Below are experts of layer 9 (counted from 0) of a mixture-of-experts language model. Rows are named router (the router's row for the expert), gate (a neuron's input weights, with its number), up (a neuron's input weights, with its number), down (a neuron's output weights, with its number) and show model dimensions 0-223. Each number is 128 + 32 x the weight over its row's rms, rounded and kept within 0 to 255. Numbers have three digits each.
After each expert's rows: a language model's description of what the expert responds to; "comes before" lists some tokens at least twice as common just after its tokens as in all text. This comes from a sample of Wikipedia text that the model never trained on. Tokens count by the router's weight.

# expert 7
router:117149177112179111086070137147150114104107125095189132114134111147152113108092144089087139143126124097173123125113103170100160118067130118185166033161138046134181125086092046178147147147100109114133056171138151205151107133120088112166110149137095113160170108155088152149089229134120176128150096121153211118067136093154138112161069106094144155158148136134103132143114117144106114124166102147157122133147098135141116191179121120164110058176161068111090125094115128122105120162046144139181113119157128108115113120133167093111115125108163121128106138135164127155136162153116207132164177122114168077161103078108157107117129177087123136145127102131146143111112123078115098192099
gate1:064174153134105150111111149118139111146176105101184165068136118143102143119127145128150082086115091089178100104154111119089140187083169112169179091086114151116210129127098143192162134114093120086053154141123132120123109140193123129130089105160068144139139153166099146063050155110127155171069111134132171089108122143100119141083131163108090131155200135150107120118058161158156095129128035132090135138114061117131104174158105120148121089160151143108129071085148160127116159146098105121140093131152148102143100195160101105141151116122128148134089099119114109119115113122125110159088123228137126088145108090126178109177082190137051125145134096181109082092143146165113086117106
up1:112094115085134114131132156124092145184165135106118112143079119082123088094123164155165131107128093110165134099155095098087123157106158143120198133086150137139207126138119135107118182110092182056080168109134147128110127083141151134073110141123097138119100134126076109151093100117079118103154124125116128136174131146099139096114138151112141101121184142114158074092133165135161119182128092175089158124139129134109071119102059147195085114118146094105151102085167086110167058151116112146102154191116104103170141174071127175136099153109153188152153116169121099133044042103175137139139160235090142087189104103138160088092130121092077061160121110154125137124114109158113059109101
down1:174110117203054162150136137097118152112125160090098109115107113175177115193128094123086142140119141163073176110136141155128122144130106116136074106114127112099114119163129079128113111096181143211146067097166152153115110106110139180109178154163163126104143091116204086090128116145149132145144143123175112107158174079151095109178107159109120147134096101141138137120100125139164147079140184126183132114162189164151125124116115144094171132092148124148097124177153145170177134095118168093110143102129177167115122131143137118129147122141162127123158148091119124128000153121136135113118109080120090139109172166133167164095079103145152223121128123102107156133158083125148165162193
Description: Names and title pieces
comes before: ",", " (", "\"", "\n", "s", "'s"

# expert 16
router:123122150086212134133131162109069173164104124111077126121128138147107116112162139185128114106162056153092136168133081048127113158185145142078143105092083123104135136121114116123116129031137124090150148159155141140081092153162111082113132174152166134132144164114096038123091078131127102060122090148061105145174126157099168129116121143143149092151075084107119146133180149144113117134145141089138138138152136124141124090171107139167138161041101130102147171139142142116172134110176136127101100131171148121113140131201107084165134146169186116106093133112073120157158133242148079184128144104168133215125100172138102105118168097104135155120112124123094071090090149129132119142176
gate0:136151118152143107101137165090124192147137159109099106115136157177077135255104160075132104143132153115116151134176110085152112106094129089134145157120226156126122129077148105129111091064132168122148107164163143127140153155130142080057147109181136150151137142137123108163086045141077102105121073126132101108118156090132126085137171147145132114109135156204095152165144135149114118098133081045158124210183105187102154106161136162095137119105114102101123162138079098147142080124140102170108141149167174159136160180191079179198145162128131098125117146143125075167108122110101129105116138167123157147153101101093125118100154115099112109101141155165085171095154155085174100180163
up0:116145166160144092133136117071159027120138119121125160159122152107110177171126102101105161111070133172161130122135102058142111179135098178113148138151126141131084117176164134079149118092113143197195105085162143153054176114151142067103182185138113115143148128055131103121124136079058144151109121147106152133113147130155183162128139127146121122155110132158128173162126067174124137115079170085120124132179108099130145051118138217129113089113142070078153173128131134120138161134146048157100145142124123065109145159180120161086110167105148175051105183147155152113118140144082116106127112108110131138109123184161141100136128126139127200128139110135096154128152087153087075069156
down0:111085154122138135131090127121191146103160099170134166163092035058124134124155085150126148177108142181109093105114121092172150115114148114213117098150127145151148184111090095116206163181040140197110139140111127111101092107145090184180116093123138167064151075151085180151128118144124120157083130165126121138111125142134091114095101169178108151091119146135134162102191103157132091098169184129117111101190109169082140102112090089137151138155132150168158079070144204163156143167156123106154109109118117057153141087081147112115113119114081126090136187098112168114142165090137171068129139138158123126140134119095101075126139147110147182133147175095122142125104118162173143170103
Description: Copulas and auxiliaries
comes before: " a", " the", " be", " an", " been", " not"

# expert 43
router:125124128092136090112104134059091108094117115098150108083099066135130141158108097106133140131115125156031114172154134049137074143183080137085099140157077180119081074153158181084158119077111103107133141143111133135116109108207185139082127159139164130135146137103146130186121098113110134105128122163097127098167177135077184089078149128116126091221138127186141102091147158108175114115137088182134169166097167094116144168183175107135105104078184157069127164130135163141136126174131176139096103120142168186177142080093154115131119116200159123088116100117069140119141165105110101148171140104119107165180135151127121091121164096179173141184125122126141107114083107116130150102160
gate1:143099117158139194153125186084141155118112130099154148071175142126096210172151133140140112150148161122134073162123141171110132115150129121123083189161077149118168172117132075122088168070158112134149125143175126176142141127167162153142153126110120119150164129179191117092111099146046100137128127141110099110121119129103125128111122103155201179142136112186132138149070130131073116135089152125057125113158151193165078217138119131099143157174142106101163130147145152158128175160197166150179204086086086144163093129088112166156131125136128126147113129109128105174118106150169147060145121143162122112141070146190079113144084080163153145218175166113142144143152128113131160129079
up1:175112162085143169145071181134138163059143108131099125097154134105127131153144076187189096125094156109124123162167130107067148107060102160111170144142121080132128152133104164143153145141125160095159161123169114151101114113109117061143106144106165084099089113074122102117082153181124104136124090122155099151162148087093111119162115158082102114097138157178109084113051177135182135135171148171110157109109196125129141160189156115154182131145095151079156110093177106069084141126115126126138149106083115103144130169135133163131118151157159079156144143093107132159124143074142119119164119081209144170080099163169111075155084108209132154187219119106189135129158143153119105144172
down1:141121072157076101099086067138116077172158113165131136136115096118135182120088151101079089167111200088185096115065131140178191112124070031144156136147087116127120128128080141076125119143107156074147129167117114103123165149116069164144120109097134105153140167108163137129115111124100162115106159153169124113112099119134073137187148058178206150129144159085154142124109122103071146126143176138177114094163139124178163208139125128180106139159112135172122175078127128134108174156081137125111109100140069086117087068177126143125182068150127105131114146129117115177233112137116149182152130109130133063137119129160092139159145147104105176105170139104093134115145124141102120150126
Description: Prepositions and auxiliaries
comes before: " the", " a", " ", " to", " that", " his"

# expert 63
router:153107170093129095122110083128138151129119112144119126133186087119084112142149171131123113178139159069141087166137092067126066158144109063154094092116040133081079154158168098136092112127087093121159149119138102093148139119119131155143186158090159154117070090110191091116173182180082133100121081185094146156150122127105132085132164158096124121089141131121144150112168081112111102106105133077161131110125138111150132096146136128177177137116136118030101171156127185146124115128104177190090131115155152174147086124071092127136125138126073075071109116165092176126135095094095100144174098176059110116165139154147112183135155112149179169130143099135126174127116128142085110195203
gate0:130098153103154127096170108136106173121162058172106146142137122100114144216132181140177115161157106095097143174124141093105074103124148107145169104153156105060171123122165155101125082107159093111181117152068153183101127173124155077161119099134129068103041092130126121136120144136177176089081111176161119130120090090145171152156160109132133134195118124121112126116134094158150146129091131126198133102080075117176098093175043128099135185120136150102152145120126117154157081135139123191118141124052130145131115096106146145185066074102189101154138105138148171101132171123152137083161153125108112178169094086152050143099187108166152123153132107134124127132095143093113088082152
up0:115163145155148146097118140158071099145176125138042127123141087126120142086102076102126132106130140124126138065130137162138118106076198123141185081172150099143099081116098131103108155201129135089135077132129134133185088179096133130097103072127094140166174169171135123183119093138132153067143112088124178183122102155147094142162155117100130147090098119144150141099119095119112170109043149136135102052210132156130148140149172111112061103129123128149095117168141136166141092113117089178134119103148109112174119138176087085115135115105140107120098133155055131109142119150121228096116125109175150169161175115105106095078112124093103158082150192110161132162199094077140187113153
down0:101163092186080144157144071139102176085052075141116116079084129151179046153102143133086086124192112125144108188174103175162123195171136162080135171127088151096091096142137154071099106120062163166141068111151087091136164133135113100136082081175120111158090147113073140129126123121100031186104169122072103151149086070127143168150136150151129164183162102131178092144209109097177121144154077163136107146120115161142104115144125156109137138121143056116118145134172136135090077148115095133142078113102117135149123145149113115127161126102094158117142165109143129129121135127087167139162163060159087110111118123132130073092127123167122120160157161112116130118143088155135090143186
Description: Prepositions and conjunctions
comes before: " the", " a", " his", " \"", " it", " her"

# expert 47
router:122151186145198127130092147139119113140121127118133137104134126143168108065160150103198164096162151068150118133103128115169136090067080106198131100067140098150092130085185093150132123125097072125117080170110107165185158146126104098134102137142104178074119165114095149084094157119113106128182115121109152118104101145100105103152102165180181137130127146110122142138161072171121104167167140197123180191075118140102195098155078096139140173215089073111121101106161097101071160102058109111181123143129092167159103148139145163130130164107160171097136130158083097143113136145102147189166152147106130111160149143107141081082125152170101165104119133121110130067168119079080145181096
gate0:107183121113137119059103148092168116117133141168167085137178066178123152110120078095113100161107097118111121095122165079085150124067106088090085162105131132132200118117171119163168077140114121138098120147135179086128141112208120112088157117154100133157058121122102113107084156135127127139152094161136085111100104122151124128120091080135106162118167082121118128163113122139155140187201147171121088127134057097100125122140106094114169088177131160085110102119154200122117084148055106145122127135173167108147168137125122116114135124122105070158139110122109142108130158187168138159154069152126234165095074113181103077111089143092043188101106122111104103147169103136128134175173
up0:113135141151179091147114160161147088140107134128188178118112107149105084127153180079109124154097101201066150085119168085120141131094140093159132122128187149171158119100169154118175089162119100097120155135089127127170145070134137050143132083166096198111128096147100132127134139101126156223062137113141132095098120088129089150187117171154171183150195127141137102158093134131137172096161163187154118134057076150110108105175104170148141109130094134143140139089164118132142098171097128175124127093116101096090117145143108110105179138115066059106157168108100142149100134164161127147168107131153181108151115143165130143119159180122053148133127123078137068125176167152140170206119
down0:144104120156117098085064139144127081133153116142138094159194201111169223145181149088200097143147134144167113163134110087103098104144164072119101175131113112144128098135078142080172083142092125120051154163062088139108111175119095136161111138126159149142135164109092072167148107097142118132073108147121123097074147125096115148121111063104155124157126149115106158131103151099134111156158135104120122142111106147103132119145127145097130117139119156172118075087115165105130118169171115128144152101122100136150141092112129106162163184108095202158073143114159103111208055147057048121125167110073122160165075094141126050152092142056162163095126096143145096100143145154106099120081
Description: Title and name pieces
comes before: " |", " |\n", " (", "\n", "\"", "'s"

# expert 59
router:058098108135124121156168110113160115156119127108155120145140040179159137119095112097112090118119121120144133084139065140089169153117077140164130116144125128167132100095065096125149070157140046096097181107115144108103119099075075194080090138141167102159165113091141156130125120162097092105123139104105128115084076197139156167165149168175158116155131167112101148123072122164111115081149122163120118118172150098154151160123130082084163124154145060138089165111105155115087100117136141070092187151095097080106133113137069103123118137108145140139109108045122093139138119100171127140115097100120088203119132140193190054155124164112188147100133100126187123123143115139165137189201
gate1:163173108163132153147116181136151080057188138071134140148131127130070179123127136134147137167113174140158139175082105100088109140124144119160170121102175101143163103208107152090157144088140141192112157096129189135142166095090118109158076079155111108119116195146121135139163144187110078171132115188064196191194108106092142153090160157089124127146138102135124133063126120105083119103128122157147107145151150133130107106122122067185102128120118182195097161094127140089103137095178120166145130075145123164118133192116186131112170153138068160126195095117123144155077143108187138116136127115126151175123211112137115111118101149069145085146149106144123166111123132116069078113140
up1:106098154111128196169121166089127089101134108128127138075161097139144077132129163134113143147125117138154171143095090179144089064165179128110074092193093144116107109134155159147176136126112103107085134143131170123145099114069090179125152098126083145073063169115077107115120095124117084139094142138145088154154120110160110168172132097049111101109085144122092140115204116112156084175148159118133092128097110093126110159122158132102066094083105037109090147108164072136151149102162132173118127156134093127075160094116032120151095139118114179095130130135145144082099105154128171152135161106140166170066088114056142147086122215152144161100147138149066144087105116136102140145173
down1:154128130163095175108070117123149095075139172124148171090143180127148144153099128154129148135121095153158137185124145152111128184146183109098123131096114111141122067103160084130073153152108105150061121081068160123111149125128154176098063105102102135133134117113171151127124176143133114082090094120160123110070144162118101089058150120152137126161134151091127105185111114121078160133120145169124092071152161126169133152190068122056106131154120117148144188186136149139118220122157118187105112149150104148088072088087114131134036120108134122139135183117092126174180154127088139119117114157124108157078116127180077138104142159181150103174109159064099217131106179170125157098128
Description: Passive and biography verbs
comes before: " in", " by", " to", " of", " on", " and"

# expert 54
router:135133155105149135128102148133134182133130133167168173079074132122152092115114103148127095173151090147106135150153119080174128092123113100113196117158156155114100114171144125101108144088113058066125099120086108079159127167159147112075094092142126110161185174100132176184187125175047147105136174173162092103125134181186115108131109179126135100149073137133165168138100147138146120153102090140090122158073191097093139121115093135206123030100135142144153124155162147209162148096163181150080128176130104165110082199073163123096111118199134133105119160173134137170127098107117155123156150130098150144089149083172117132141126112090115088088175152144095115138126168081111150143145
gate1:089118158151139107156186061159103117059113174181167181076115123157114086088109092176153103096151130125165112139115058088110081114169128145104159097116052120149066109072115158179125095101101102129148096109109152093125162093160098172116143199129109129146122196107147133096125152164140105039170198124155115123085105187150215152143136146136156125133157133125090124098162097136119174129088140106118135142126133177110119138158130102123069098151084149094142146138091173141171158139131110167091143159135171126087124104131105136128135176154135119170126210118165131102158166089161136144100107095053130173134143127167166133171136128150117049126122175125169114057169151133121143161162
up1:129134109097058142109124129115165112070120084124074158108096082081096187113098118228132098075152115132164183110096090168169138181100152089090187168108096073088105144073109106177134128177105143157122099154160113151128037157143081146108139165140098144113091140135127198142108176125074109168181100147111159116153064117082105173090136163142102132092112140147127174157126076152104143111124167159094109136141156138095151145183107110137158107152154106079114147086078099127156162171098108101115173128126107124139166113129127182097148138110112141126165115142104079118183179138110117084119130163124122135168116170167125140158132143157125085082174181086196113150163118189144069146094
down1:127140076098126128162089153109139133124138127188159118149135162110168087126157078169123138168164128078108121125101081068151139177127132150153158161123130114136166105130101078145119095062150112112098184138109075046142171186160171124128149163164151058108163132152226121129093120143141143177174115127140105093125085122146107066109071174129149151101126125153177149137134159081095143167144110135099105137149128083080144149124122118157165157119121106094130125204163196167149133140104140149131093143153137122108112120115167119173112129148124110117149099175111125130255177140081120151167135196118092156116159156121070140137114095093199149113149095076154110127114121122120140069167
Description: Prepositions and articles
comes before: " the", " a", " his", " first", " an", " their"